python train.py --num_hidden_layers=13 --hidden_size=640 --n_experts=32 --experts_per_token=2 --d_expert=336 --d_shared_expert=1216 --hidden_act="squared_relu" --moe_layers=[0, 1, 2, 3, 4, 5, 6, 7, 8, 9, 10, 11, 12] --router_score="sigmoid" --normalize_top_k=false --routed_scale=1.41 --balance_loss=0.000778 --balance_bias=true --init_std_router=0.008 --lr_router=0.000937 --vocab_size=16384 --norm="rmsnorm" --norm_eps=1e-05 --tie_word_embeddings="early" --optimizer="adamw" --learning_rate=0.000841 --beta1=0.95 --beta2=0.95 --max_grad_norm=1.0 --batch_tokens=131072 --max_seq_len=1024 --train_tokens=422200000 --max_steps=3222 --dataset="wikipedia_en"
Below are experts of layer 3 (counted from 0) of a mixture-of-experts language model. Rows are named router (the router's row for the expert), up (a neuron's input weights, with its number) and show model dimensions 512-639. Each number is 128 + 24 x the weight over its row's rms, rounded and kept within 0 to 255. Numbers have three digits each.
After each expert's rows: a language model's description of what the expert responds to. This comes from a sample of Wikipedia text that the model never trained on.

# expert 14
router:176177102111069138123163094101104145137107085144126131150106162130158140144118089112137171128089133114180103120111159154160132119126127128123169100152167136154140100120152135134127148138107101135105141125119169111183093143102113129145112092147118145087124116085143114095130151130158129126080127151143149108128153127113110112128143120115062152127133159097108132134152140100093134152131
up0:123124100075126125146154116121146149132150127129111105157134102142132146108108152092137088108067086144125082103145117171108130119102095166132160128159100123109147152116113099138106140135122135126143117180129138141128143121115157161119160124155124147134135144158145120139111101137111091093098135134096109112095146140157110136098174107135123153157159134148154111148131144129083143145096
up1:130112116121129118112154113137143117095076102156144119083114138118178112138165115078117126129097153134124111125106143116189099148122109097135098136173127122154093090118144104116122191144109088145119129113119135107128132134136129091142146108133123119175114079144142125133100074108125111129115124111117087121194132142144109113113117173104111125125127116133115103120113122105143108105156
up2:134130122120131124127133161152134117159126122143117092131134161135128139091131108133139105151128136159128099089136088095097099137113131112093139073096116155164144140131134124139162179105113126146076173149133118094087107141109130147114085107157120159106143133134112093118152108127098120123131132144143128124163156144110172156156125154135162131098157163116132078136144107109120117169144
up3:118109088123152098181184120102176181131093134094168151125130110134131084147102106148139108106093157150151076108068133109107148140096141138164143137186158101139149116111138130120176135117150090115094133119168145114139126112150140119098146136128115092165138139114155080112159087095116113102130109135126139090128136126127131142146075147147095121159162139124126113167094133144098121139166
up4:119122088124132136102101126135117119145106097157090142143154111133130111149106151162144099117089182101106085170107137156117177117069117135102116158162138141079135114110107119109115098153144119113122128124156109103081117095100156135090081143132113129128098089133150132152115160128102196141186124135138169122153105167164124134128151143133117155117104139123122134125090142139171068127148
up5:105125114145116148152128131111136150149134153146125099117102134120185151146154113105151160076128102084135107120125138124142096151153134130153133153162085117118132130104129127117185144150108109117094152109141108101122133133122130142105129152102084137165160100120136131146129150088168149081139099145135138138105125110143158161135127084084119126177130109094163135167116102159107111149102
up6:099126142108120192115125095115144107131113104108109111110135114142136143145127109172130103135048119095155113170143134100129172126161147116157070143117122126125092088151145159094089133163087072138102150122151142157127108124133179144097063123119160141129127137158111154123112159131110110130142175154157171091128101135102101154102120178161095162136121117141137146142131105099123160135169
up7:140126119110143152139088076097114146102140181135096122159097148147183135118090097087109129091073158134111191095104133145113108097153128143111128088123110156112116110129195120068137148086111130087147106172158114111163145148089157137158132097146085123156124094131136145110151174114145145117109150093111129117151142134174076144078156190112149139135157129143084104131147116111143085141149
up8:094123137117121148066116127104129089120138170123128102126121135120113130119102145144129090129097132102107167126084108128101176097107107147144119160117099091123093120103170126141142146155108121102126130122163104124106173148112096161110146110138146129156149104151155143138134145121088134150111140097140108097140110108111092148107184140086130126137127141147114115168120162156124165131120
up9:152152120090107147154117139110105149145096130092129130130110137112103142156114162114126120128144094129142150120119106127151148082149085153181120097148138096107106096117161134131143142150180095107106086128139154116098130041128148122088141134156102110140155129147148144137130128104101128144132150154123120139155129138121123182162145090115106152154163142108144130118160062126137113137062
up10:122127120125102092156176130104111156192125161108146102144116152126135179136136116145134149126089158099139168142110115113127114129147121096159087140141150149142109116167121115125143125155084150063096144149140077102177130147119138093141063147115186080148108144129137118111097139087089103152087146121123142155133177142145153140104120161116088135121103079107140111124131143098122119127092
up11:122131114122097128177126095143142117102138147146158121144157126100154119129127095122136100087143104080145098129112144100107140102108082175100123110135155094118111131117127119133131186113132105120143126134160107170136105155101134114072135111113127102120130145140159070123107139119191153117135099120109164146128119097112154146169115182083166117145108110098150130144095174090149096112112
up12:148163174099153163108117137116125117146126146164108135126129133135131113104113149157099112095141129146098112106128119112107084138085142084129097200130134163081129090117122141127137152110158143160103175136127156104123122126121124145143110135147130130152175155094132092153133097169132154120142169097078070140161114167152139113154125157108153140148105136110145174149152118137177116139136
up13:111107146134111115150160081142141093139096111148135147137137107141123115128145119157119109113095143166117111120093114135135126127141144121134151130117111137111125138141094109126107140120174125122122135113127138137143076127145132173118144114145072122122124125083139114119131112107144086090142097103125101142147123107130067127123149130105110143138111173138152071102070117117148119141147
Words in competition results, like in after "finished ninth", plus Championship, won, round, season and place, and studio in "debut studio album".

# expert 12
router:146145146113136124116133122118173145119101137157117165157092131095166130123071136135116155137092161144148105135119123122173131127147112130142087141156168140134109127135158089131145128128101057150175169137100119091118100123092119111111126104168083118126133109121124088089133118137115109109128145135136163082154127088142143112142109122113117105141153150141095147116131161102123153167145
up0:101121112073120117151164091124146159142151126132100101154101115140130152099091170114148093143064102136126087119126149151104088138096089178142148146116131135107140155134113097163055149152132149117180118147137117154174132125094132148126167118178100155109127131143140128107091135135153106108098138125127149112078142139150136117131136126135106132117159098133156113133158147134064158113080
up1:151142117119144146131134124116147115108093072121152119105124102140168107124127099083112155136116146141109105150084141092184118110119124134157113146148174138166114130072101111116152186092142085157121157115114118099103143157115122050110162106137114124152157092142110088133088081113104123141118120100138117130207128131125160092116114182171139088119142079118134115110123097094146134100144
up2:126142123137135141148107129130140093163129122095099123138135106095105170104142111144207085138111138137103087141133100114090106148115154075108129114125093156161131105115135110111143165108096077147044152125152129093128114167091114160114113110170120143128124142154100118103176141118144128127145123135126125146136148117085124169159155162116164115121126159099151099109139108121100145166150
up3:100109072134127151169151135119187194112103133087172110126140093142170102130109108134127116150102138145165117124073129120101159108099117184122160146168151114119131121103146140115188151085143074089092135087146132107126150109160118110101147125138135079169146129128144110124143126122118146126131122136127171102134144118117106133144089150159093138133158131144141148162082093160141098116159
up4:175088077118117144108104112123121118130100064154102117141151138130140144142124136154121102123100190114139095156098165135121178111083113181099091118154160179096138124103115136152150104091128123121121143111124152092116148101123138118111080165095145133126111106129108116163112170129070168113147118154152141111144129129128135120142120141140148137108101149095093110106105152133177080153144
up5:110134130151120138156105117160160139154102153127129101096108106107158129106109109092140172096150091088148127125109154129159138148114131155141147171179138135122117083136124099123126183133118100121092146092108123091117145123139174159112123136107087124158203098097143137118135108105171123112147089136119150122126102137122141145151131126109119148172110161116149123149120086162133110139101
up6:115134142097098146089130101115163145160111086130119116117137132129135168149114087135081124137063107066166097172123168115127144127150130114155075140111162166130088112161187149099096148139102078105126144105128149111120141145120166118105088125107155132127149138137119130083122162123121075131136147175142175093110126171095117145111133172142130167134125132148127124122103089105144149151147
up7:126128102127170150170085084088147149103119150127098115169130139120184119098108074087094117107096130136145179110093150116126128113143128116108141063131142143107107109133176120081141152112120123099138086145127126100175118111114145128134150102168098130141126123140161152112129156079131146121115118109129168127158130114140083174083136160114129153131141129108120120121158113107128099161175
up8:128133146119146148079111121148152116132139171132128107113135120110076124120142172161167089137127139105135161130115136109103157118107130130123129173116115125093100125120154158118161126120139158121158150121132108158135163139099077118133154111141171124138122104133134146111135125117099153158127140107176110154147131106138073154118144137111119110131131142116143100187157159150116122125123
up9:168163139106097103138118135121131134139081139115130126140121149110103153137099164116113129113116122106132122134114126149148108128140117169182116140143157110088094117104162095122117143143185090104075083127132165135093106084143184090116127134140125092167125143166108145115100111114093111120117143185124100137152116144171105167135147122137105148149162148136134142130158088123155158140065
up10:103132121140106079135190118103098146158148188099135143163099130162137181131136116140097142093093126114146160159135119158121127129132116107137068119132110152158117128137102091142130106157092154093111152140129119120151136142122122097147101120136176082159128137137148129099121137069085120153106152145120141126131175118157149154070103172118074107122089105113128097112137169090116160132102
up11:101151101117113121156131111141141107107146131153144122149143133104159108126129096123144124111132109072186114125137144093122141153141092159107123094134154104091126128162164099147119197153138122151121141122157106188151119135073104123082142130105111085121114124150143091129112131107147142124162123095143187130116100112091152140188120165091140139137127133107134104148101168068154096110116
up12:166146171126142143126136115109106155147112148147125161137116143153139129111141146144087099080140119154097131109119116121126098147088115106138108195171164144103148104104158141083126161114123145161121144146125155153144105119089117152126094149141117130141205172124112091127154088138120154129149168126078073141137118163158133095127146155121142124170117127134135152113150111146124115136148
up13:144110108119122147141132078137132110125113107151146149137122154148113113138132109121128104124140147181150104138086130131091111162125135134173146136155145154101108143125109126110103108091144141138136133102118133130149111104146163148140151125157081130106144123093129098124137124096124094079121092132157123113145119116098096110141123132098115121134109162125141111090101105124131120154151
Words in section headings and opening definitions of articles, such as Comparison, Characteristics, may (refer to), is, List, based, non.

# expert 30
router:131176097095122110144158123141134156180114121098129165109134140152126108153121068057144113104106158126131130138174111118140154146131125087154153150155144094181132108148180103088167162083117127138139122102139100131117156147116141140130070161088118169165138160112106132130131143104118144112112108100170121151134183124137133126132109130144135111129160167127104115132133107119152124138114
up5:099127117140134095170123156126123138161118175159157080103129087141157096105113123114159164079149085103142133062097119107143133181105136128135123158147108108126122145110124103159141172154105101131118122110119110083114142118141146170107121154106112145163185110124153134144137134100170126088138112152140114123153108123145138159168121122090118107199137131092176105144134121164104110165096
up6:119111125123107136121153093107164117144115108131131153120139083162140137130125094130112106105072100094143107189125116104125158121117138091157068132102121142116085096151135144089109154136116097111122123086115138149129122120130144119081080121135155151147140146176131138105103139119129104146135159158152165099179100155121140149116134160121108164134106115147127134173134107115131154117168
up7:147121100114139140142088116079108141135142175149122101170113133131189128111131097120125157117078124147130176117123128119131112107174118163129140092132134160109098109134177116090138159112121106076141108141131152114161138135101157161109108102147099139145108125122162133087151171094118125123111128104129144134162144119140063166100160168110104142135172169137101098119143137060121094156158
up8:109131127114134166092121113092128141119159162115135088158116142117127145147113181120128104093111141113128152148112097105119175116117124142125113150112126118094122105104142161132137116124118101114121125101130117149129147147108115148137149100152162096161149151117159134132146118131133130158177124113150096136133153113113070157121163137089125107133134161143112121145119137125109147144130
up9:159158130093125114146111139117103142172094165117141116123112146113098122115119174118151129149119110142129123142126132146155125110134092134160087125142150119113112105107161119130145153147184098124118129114100152145082128070112163100101143124140122084111154113171124130122129103090091130136089131170124119106158106145147114148143137118105090148139172150121133126125168070122113131152073
up10:099148150125087102129142102108101136176093172116150095135084128128132193159113093124121164096092159132154149127136096145131105142145120106143090095163128151130115121157153073143179130145108145070137185154138099097150150166115067090158076132144147085141115164112153096113111146105062155152087137122116104126114136105130143158115156129126114119121094090110138110112113131099116107176106
up11:124170105079135159174111125110169110106152118124160147142150120128152123135116074102136126121138121088196111126127127087116161124116108162090129108123179133101097108157155117157130171143123111126144146138138102183109128142085129115097134112123104104117106156141157086102120107121166148105156101121147171114115112149102167151164131203100135121146103143117155131157123155090170104100123
up12:147176129119177143096143142127123134139112137128090146132139152117109158131137143153125117076134119137091119129097141118134091162099123106125107176154159133100136108141138143082122112110127161159110156128115156147126112127084125136111081170143131156142184150115134100159121115137109147112146141105108091133116140139167133092134131139140151128138095133118141156115142146152165121135179
up13:147108100142170133195133092138137102120102092158138175147123138143117127122142105135163146119126154181135128113072147145113129124138144130136162144140123154128113160143108125092118138099178135106121121125113134124100098117129157150109111109120109105146127127137102102128132124104117088083136106120156082109145134140094097099121117134112122137139116170152117116096079100118156111142150
up14:113122109156135118175114135153138126117153141131139143085108119194179123112122115152126094115096179100106123119113134169114129171110120132121127131117150152149124096108109121149118093135162128169109103078185105130137132133135124110104114090197151110104150127103121131130152145124123124092107152153122089101153188153132116144127137148126127161135114171135145076176136142169165100176163
up15:113143132140093141110150069121124118143132148146123105137097122117128117168162110184125158134119123152118174150102107135117090149137124118073144112135152158129106140115151129161133157121085078118115178117149126142168117134127136128152119182173084106129166103159118102133162160099058120137127130149098088142111111103104128140132116147102088151133089133137165119128132113137116109155119
up16:075129084139117132146125134166139093134154096130097130112126122126190128158124127153145170139122071120115150132113102151106125137141135151134165126150086118145095099074146092125110138137087163117173116117125123118109125155098122142126159121143127114170130134155155136110096129086135080115116112165153177124118126099116102128193126166111138180119128113130169120116120179143116111149150
up17:086085112147181175148118163103178118139110087112169091138140140152166117096082107197143165170121134127082099121167152142159112105110147116126130126119121165143118146170137130132126106104110154173148130115087150122075104121142152167123087123113163122145167094157123140160134125155113135098130165124118148125137150154097113128118113144101135116134132109117152109124094113123122112116137
up18:143190105144151159165110147117161151167121102120137122120127128131086128129110124106182146120126137136126133110154166146157082133126153133123145096128117152120130153130152112126088141145148148131077147122122140135145160131098132065108116086126132057130148126112149137093134171123152151124141126119113130132093096180116119119138101123124088129099180154164153102094126099131102148116128
Prepositions and particles completing verb phrases such as took up, into account, up to, plus Vice and Deputy, and word-middle pieces like ri in repatriation.

# expert 28
router:135139096112124154142166118127155144161121143090127135143121140122121129120144108167069169136133158131138033125106155095132123133142149116145084173117163109139142110119172104143105146153137114151137163121147108079162130162081111117148123115126100142117158166119128112114131094119164116146094103124129128120129134163131139079161117152135139119111128121127143118055172143084135145086145
up0:110126114084100146161166103140134143135117119130118118158104109128134142091109133074111110131067109145111112102110138171102103132089117163137154145153113147098157116146107076171102179138149127147167120166144114133160147134118123156119135126122130162144109132165150114125118122134117097089109155131129149110091146116155147143125174121141129143138171121113157151148146144117080158118092
up1:143125098107150136130148167108150121099050110130137142099121135102186113155139097106100132109113158126104103129111139116150117110078110109140080165160158130144114109102134104124129197110106089146112103091108145087074113163135165093110177133124110123168140086132123117135096098111105123156113122090129082094166148143120128111107120160127137087116141081132135106094081117083127122093158
up2:163122123138142125145157153130137110178156133108110092138113141135116143103138095129156094150121137147118074134149091108099102137100119106104123108107117145160147133142122087120151184090104099143087165136128125117126122167099109128126125086167131150123137139165111115122147131121116119141120122153123103124130156132096124183160112141125152131122120139096121091096117100089134146163131
up3:086093084130141123170167126102166201099121118084159138135149083128120111146101111139150131146098142167143095115081131122074140130112116162142159131180129099143139138097157119122178136121132083107095158093156129114160138109157155106086149125120130095159174159127156113114137119115103114134139125116163138109126119085112125151146079154163097124132137140151144129134122108185088088134166
up4:147096089121102150095152101128116118117101117131110124134155121114119149162110123137137100132093177116128102165106161139118184136081111143101097156135153123127130115116098128120097121125125121090107153123135150124113160102100170111118048130089133117135105098116134098161113170131093149152138095137168136104139128132125145108121113119133148139112087142087100115103111179129167094153144
up5:114108124165145126130134133124140141160096171157146116103112125125167138092123089126165147083143105083120134092106127121159130172107128148135100162140104131134122140113105083181135149159083109132111148099143129081076145135163149174112135145103123168172124129112158125143139154113151135110165085130147163111109106116138177150159112144129118112177124155121174092123130130167145117141090
up6:112118147105114140114122090110160135162115118158108115107146131142144158153133093154122124124071092086147095155130126124113157110133160123140084117131121148159106123169147141111100133166141077119133133136151138148156136103151142111096093112109143155141151130172128141096110154148141110138092151207143139073096119143076135153137135150165129143137123104141118126143133077111143169121150
up7:150133137103136159151082093092093136121141185131102130170127150140173128110109093100107131089096133116171164086109106121126108120153126163120135105126128152100108136145155113056164139087118112122124120142131143109167139119093165127109146074168101148135131101109115143121135149111129139124131137113148142126147139086150086156086145162146136165135150146126090104081145137116138112147152
up8:132121125120152160087120110118138095129142181118113102123128132112095145150128182104140098107115143102134146123105108107147158115100140150147136149134153095095110144140126156133135150145117109113110120112128106141116170153093106155133135136138153123159172108138161145128152125128104136154147141115132110124179161140126097151140183134122096106134158121145129106160126158121119131163090
up9:154196108088130143145137117097127160114081134137102127120126147082115166137119180106140121105141092152146118141133144154149116108123126179202114129133128119076096135114183140121125156154180085114103095145136141147096107066138194102101150159181104083153155105146111122103124105132089107132158141156122118117180127140129102160120126117111085173156168121124124149113172088126125130140088
up10:087113139140119106149139142123125180161139169097122112128119118169138189131168091154132178081102127109132166156114125160147078136131112089153074135137139131176126117128143098134133122159081134096116143134138096123143110158127123113118076112141176101151131144131145118132107150042055098130106157125147113138140147105144151142131114163099097114131113123107147111125149160084102130130113
up11:140174087090115125140152124128148120092112134147150139138138119096163127122146109160133137088134117081172116185133146100126140125128132137089107104117147115100108127151136116142137206159130094129150151127144109173111115157088140140083146149132105091113142136135148056121108125105172145126136105111120170122100099138083142144168106141109144132149135130123136135149108147094168116124122
up12:142171173111173169110121139101142147195116158152132153149107147142119098109131140132108101110140123160100119124105124091132089165076134083112102181155144121080151106105147153108108130108131152177089183143102131133145126130115124138139096144146106135167152168104123099129143067142121160163144155106129100130155155156162147099127120135106164112170088114097134172129165130129132123148149
up13:122110115146133135150146091123105127117086105159113134126120141118111126141120147151099143129110147169138095123110155140118124127145170118143184142140120155121126122121112108129130114110172126136114157115100149115130110145140148146111142108122064094117129120104132094136160123112116096088146112113164103133133140101113084104135163128100122138149113159131139076080095103116150116150147
Word pieces completing technical or descriptive words about buildings, ships and organisms, such as rounded, broadly, roof, beam.

# expert 10
router:109168119098150149156103161105121113143100121099117137135129147106157154150126113125154161088118148138160114097142159108145132143158151100113129131132111144162131117161125122101131137116110107117121121113154105104170114153130158144133143153104150136120168117122141110098143125125119107102120116125120112161125164130092161114095095158118068122157159168139119131133141138123145139169119
up5:104117116176161126144101131131121119129101144184139111106107103124164144111128135134170167082121099084134112104122142133157087183127119160141140153154098117124117129112092094163139152158145090121102158115135129096113128119147153169098142150102130123145179105129156117113167150079156125096159097159118117126141122151112122162167124127121110142192132136120148118117124104150127095182080
up6:136145157113118138110148099131162138149109109171109094149125134137146161141121099132128138114081114114154059185098125095128154100121159110168070160125160149130084090165144142097117138169086078133151151142129157141148119113133147121087057126102143169146119107138121144069107167123142097145118148163147167103122102101087132148115138145157101132137115124143121125120138108109131160123177
up7:162115126094149170143102094121103153121121145130122124177118155145192099093112101088093111112087125139139179083103110111145112128148135156114143090127110159117105104141182110094149149139121132104142099176127130105151145121108140143123136097164120129144111127131145150130160129095116129089122147100132162134167144122164078156093152149129132153147145173136120130104150125108132085144169
up8:120156144125142153109142111114138087164145172128081097134118136110094135135154166109143084114088155094152168127106113121146165121092143167142117136122136104104101117135133133143127127133123133073133135118135098158097145147111130145123148073144126125166142119138146132113157131095101138126131149115120078131132143137111110136099160121089101101149139148143109106134124137146144118162144
up9:140135114087123137164105133096102128158108114128114105118108142115121145114126176142138124103134098125117133111134156134142112098133130134162104122168117115096087148095181137114142161165156125115116115151123171113096123075148174109109113137147128132151135093162118134140100127106070094123099146166156119128162089129150067155106160101119103154171172129144148129133159087118122140139102
up10:099128122125107114134150088102117170139132141123148106159104162134121210127125115141132154083110149104151165134107116142109092114126114125155110110160137153127100127152141095133112098160106141070124153152146088101166131165109110072143082136155163110147106143132166104108099132071061142151097147104132137150128156131132151140123147152099105124112098117100145115150121120090113136126100
up11:161163087121125118147142089135165105127131137145136115143125111098169124085152098147128121100114109104188140141141146108153146129121117171105128101131194131080106126105140119141140177119129116128122164143126119172111149156085121135113150122110114070103126141151148071129129117114168144113141131118115187122124107141089142129148114155123143151135100111120153135188097164081185116145110
up12:152166150113163145092132141138107128170098148130101142124134152136117101103144122167129114105135090121095108128119145116113078147080113106124102162155167167117126108135145169097110153115161171153105157126107163167128119132094135156150112144129094155127163167073129102136126102161111167129178132087099081150120104139130167102151136127094157151133087106119126149128145101132167122147145
up13:115123121122112127135151082118144111135083132140109153139124157141136129134128132114129144122107127185151115116095129143105142159152156111128153124129135151135120160155111113118120110122160128138143134134110139143105101118136159141130133117135100098121133094118130110149138108133124110068131113125153103114156180112106091114115153129076090151126124191155123118104072101104137110137144
up14:124150113153151131182116130132132129107154119118121136112130087146161130141142111137132103126138150105114083136107140146096137163126134153121131150084134165125117112100149087147141108144182102160138112081146079098158132157159128118107123079183143088123133118101103132125168168114092085108091135152135106091150167140112119110087153146094136165187101155124156129178158150166155113170176
up15:112123090124115146126164142129112119138139143097128130137122133141103135143164101175132130109106140161127158159106134074099112162111136126099154106147108153132140134118113137169154165120101078115080155123118117155143101116141127124144105177170099086121157073120121089107145138099086123139149085133141108144102126112133146127114100162128104120145128132143154110134121133123131134160125
up16:090128069122103123154134131133113119139138109104100134119106138113142124164125104121151152112135081127128121098122144146109097123143131143143159101152127110150104117076160079138100139120085150100132126145147141095128128178113096154098163062125104122132171114146169123148141136087146098116130080153143171138109121074114099138153133179125138187139111115151169109117142167149134122153142
up17:112079121126171176106104153107196118127119087123177086136104109160150109101059119149109163148140151123103118124147148122184124122135157111124123172130114157131101157158082128132144102132162158117141090138095150094066072119138125165089070119132171094147147102162134139153142127169136130098176136133120130109125112186131132132115115153118137108139128082093116124130122116117124126103143
up18:168193100134138118151122146086163121138102125133117127122122162121097113111130118096144132125121125119134112134123163132158110130135168143128152087121129155101119170144161147135102153162149119105049142137105137118122132132108122076121122067127115111126129099099116141105127165129144133119172136137132129128098095165093136123137099119133083115079130150187133127086136097140108144087123
Base verbs and verb-completing pieces after to, can or would, plus prepositions like for, up, such as settle, make, protect.

# expert 23
router:137112084125161121149150105122148166157143112144145157113054125089161136111107154168140149140129152115154065110140155096162068104134137151130101164163155111165156095130133118139134132110135103136145100127139184110149104113121121101138130174099143143158136098148133119124164122126122082122123122164113133140137208162155148073144122129124131108134121118113149147113140104099146117157148
up0:147142099111116116161150104088135137127136132145110105154098122126153149113099131108126084127079110127112096117135134165105118141130107136142159122135151169098133125118119106166095151126124130119148056124121110143154139135107143143138154115146133147137121134135157110111091128126172099103100128136151148125099164155130126118140187095146143144124148142128154108138119146102113166135059
up1:135125092109148131123143121119158154096076087157166153092102116114166089145150115103152127127118148132125113144091144095149105123096119122167094165157149102139130123097117092109138150117119104132130107157153129113107132129146175082123191129132092105158166069116111095134101087110113122137142093110143087081184108124138125105130121156157138075137125068120115110109111114065148125108159
up2:155134138127148103118113107131108125181138140132124130140122109093137146096147129175193079155106135149112070126124119108114083124089138091095117113127119141169121108121097122103159158087138100154097171100126141088100117153072135162101125119182137142117140130140111117100177153114107124122116124133129097147143169116118129163155146149129168098112141188124135087123105116091098156161121
up3:111080116140149109174144126097147162093113135082181104115150102140146100138092110137137128154119134146176108111077135119102140134100111139131157130167147081107160143105154116138183126129152088099078140114129167122155141114174160109108144139135138112177143134140160119148147123109096139113133122149143177115129132127114115144128080137176105136122123138157136142151100117170090098124164
up4:131102067088113130104109088112113099149110120151112165143151145104145124150106130121139116103080173104134126170097137161139171099092089152101112127151153158093134116115088114130102118125134110085122138136132132122115152119081142115124097171107112155090084091158148132164138178119090154122158130129167169141147131165154144104145120162103153149101093139118123107109131143130164099112149
up5:089104127145131144141119117140128147160116145154126079081129091123157128099119110108169182072132068093122121078081145115125117131133146140133106172145132129160106130138099106139149164166160104137103133112123089073080123113157142120112140129096097147138153099131141133148126152115128129112170127144136160104125079138147140140129119130087116135149112134097161117138155124194125123144086
up6:111123165136117160110130121141149144152107111117129112133143155150117169118098102124124133151075111084189095175098134118158143131145156113156068134121161138131096104165151123099141110154113105116139152123135158162124112117133151142061104125121173155129118145149136152097117149128128092166131181144145160099132151151097157162143112124147110156127093113153125101126139112095147120117188
up7:152127094103162168139090051091106145105138158149114109175118147137171119121099106117094123118089128128131174103096132130133139122144131141131146097127096197135108100142153115089139144128080125082121116128135134129143137168113171137148169089150115109133134088105160153117139174119112152125120143113118127132141132124165067136120148190139116130138149142114112138092149128116147087164166
up8:121119113134121165104139116122136109137133167117127117102127145125109109126141178135176071117107128103142179149096107111118151130094123154147127140126114114097106128134138162133142148135115113094128148112108120140087156124134091131140162094131151100163151096152180130136158153143092142145127147106134125119142136099127095160108191152093105109131143118152097115138146158139090106131104
up9:147143116085100134155126118098100162162097158117126101113103163114108118113117164102162124114154112137146119126126146141167112112146105177182109140133150118100097092101179124083123150140185123121112111145115143139083124061122163075110139140157109109170140084161112135147135115137097115132129158142157107123174112126142118162136146071133098154136147110131115134112192088122143097115100
up10:107144139115129097136171128095100142176130163094142099135081122140135166146118125122148141100100139103128146132152140107148110137126122121154092134156129139125107122154136088125123131161093150071105139188164128113165134149100099116138117117153180102143112158116146109121105100047086150162071123100115128138146152116157147187122111131109126122132096116110149090134141125089102128095145
up11:134157086104126110153151112118130114128130118149166128164154125097140122114164110144113120099141107084173129165132141092128177144133101140107128099136158113088120107151123134151135190151120103130152127130145110150115104133088131148097108133110104098112138162151125088121108127114175129099142116113129170122138124144093163169170117141099141108149091145127116120129110155096166092106150
up12:168153165113172148124126141103123136160077132196107157139097122152119112112141152157105117096136124152088120122100123114097073145062136085129110170148125124111138100121145143092101157125165154146088165156118147143122123140082160157133102146130110134134169145098148093118135077135101153105156150122084079151134109151146119118148128145111126131162132132122118154132159101156137112135144
up13:134100108136121140158130089106138096118127127176126153154116134119152132134143139137113133114104148193175131114089137130088100132152164146120152128132105173109110128158093112130132146111162151108154115119129124129129091147153134174140147139134105119128143099110140092135143098126119077066125080148106101108141146134138067119121122146113098128144118178140126124110073119106168114126149
Final pieces of words in prose such as wh-ips, ch-ord, geomet-ry, galax-ies, plus everyday nouns like own, hand, band, father, crew.

# expert 31
router:139152142062125137147110128127173136147153115127092137119159127136119136123178129149156135097115131163124136105141115103203126130098157107149099152150158105130197104136123126080153140130143132176121085102155116162133133097138137117090116120101147106138152103094120136123124102117140131132140137149140128108168161154137091121106145143113123122156162161106122157118144123105143162157099
up5:098116094135112143165102156130151163123135162149125088091103134121172117106102145106185138098131114104138087087096161132145110164105158124140122157157109124129122139119113109138147195142123086145087108106108134080104141127134160165131125181120129156162155089109145134154117168102147132128139126133113180126108081111140159149136129116102115107167122138099162115134106122174119103132108
up6:125108142099098116121143119091135110117103080180117120107125127123116134158121111138143123098072090111159113152131106085124145100135147108179057127116127134154105077169141142108122164166150069123138114127103145167122123122151147122064088118074151167140124121152138133116106149106162110141120163121124120098140135161095133129123151159145101133135103123125101136121166119123127156117147
up7:143115093102175148134093118110128150122134150129085131163127107133176116111113100100109124104105115115152169139112127134130098122155133131115144074119133143117123127128157115079140129106116124099131092150142134136143156120104161168122133083185109144163105115138148153111160154109115139115146130110117139156135131111163102174082123168129139142129151142141098124084148121103143092179170
up8:139140121109119157099113156106161104125162183088120123105123141150121115143139162127135082103107122111134161143100101110153173150085124159144123165141132126106087122142131157147161117126125119086127109101136131159102165121117106126116143115162170099131139103123165137122124126117109153151147117111158092111151124108106092164123154125112116123144152171139106119161087147125094125132115
up9:163141127083090137131113135111111156159106138109154129130122151090106154132133156139134109108144101146141125134118129148143110101129118132179118093168093120106086107122183139127146180162180111101093088134117163134133100062117130083113138169151136133125135087142131130126130133098080078130084156158146104122119108116106105147111143092112082174176156156123126154131138098133141149112083
up10:151146126097108113147152116106111138158127181148127100132111146150146178145148106130127171117095148124152169145128123132092112152136153086147094127181104136141092119141110118127135119142113169060102127147142071118171160131096082116161092158143165108158130173118132128095090160074070127161102120130131131147160153097151125137097117126110094123117125127114107100137134133099136108112101
up11:137130112121163141157129095111130113102140129161157138122168157103155111138138101116111109120138103073187124155128122074138139156109080135120117117160166097104121117115139127147121193160126114122128144138127126210138122160090136105094134137095125129113148130151113096130109114110165126111155103096116176122168121120090117140145100196125121129144107132108164135145120145096167105115142
up12:147144156116171129082130143105134132178126135114112138128122147157108137105132147113102139073149128151101117123107119074120083149090120120126086152137150121085120134119108148125106143091150132147097140123087169147121110110092154141137100139184100132155147173115089100111133100126139149130146125096119086137168111136141124111139137137088145151152115142097131142115165115149120104166183
up13:138118107121133133142137092125147119109082112159129144135123157126119127137142092140137135142105118195170114105072147125111136157148114147164151166144123165164122130153111116118131125119159149151149128115111132122145124126141153132129119134125090125113111118085115110115141095115136098104132116098139127135141147085077097106144149162089111136126115188110119087075084128122150118142138
up14:132138123147137118169114108109148116090168130131126149098131140168152120134132120161103127136135165112118072128108115171086153177132146143128120148109122124124121114091109122164153119140176107159120127110165103111129136106148122114117142066173116094126150113102086119130142150132128115119101150162128114087135154109097147122128158137091107197153097123121140116162153108145193100161148
up15:125130096134124156129160117129122135134143154135106129166072155123130126171145123150137148125116140147125149136092081125128088139135133129097147123152165155148108126128130122141122149132088082088129166119099106125133136128125144132116108197153062142116132099146094093119176141144067130141154141129123135154099169139134162131123107164126086104157105124155147102143137116089145109161137
up16:061150121141104121151139108144103130130150081125106140118125137098181117166123154136108166098118070113119111118119144116105068167135170144129177125148120119145131119102154096152099143124085136121173123126121137118122139176099123145132138100165146132162156134153144137109095145105154095100121123179157164140158127102132075137165132205131150164116159111144163128113124175127070127125124
up17:117075117137174142110117141096175103119115091140160100109144116181141103130114096176120171142106121108109115137166151110167144103119148108150118143154153139140116163182093112103136105117144139116172101160099140114081108162137147167112077131124152114172143152122134127142137134160101123092157141156091120097141140185136133088140132155128080139144146120127149107115150134097130112101136
up18:170179108083137158170118160119162111157098114152167153120124152138091135178128132118166144132110112129137139133129138138137102150128166085127159108143100149121124149155137143119106155130139136114075114142127150109135114137134117063132135097107094102100132105097145132091134148102165111127164104109117078133105103180134124112146091120119090109096144136146144125102115098140097146091120
Middle pieces of proper names after a capital initial, such as Raleigh, Jexodus, Varaždin, plus the word of.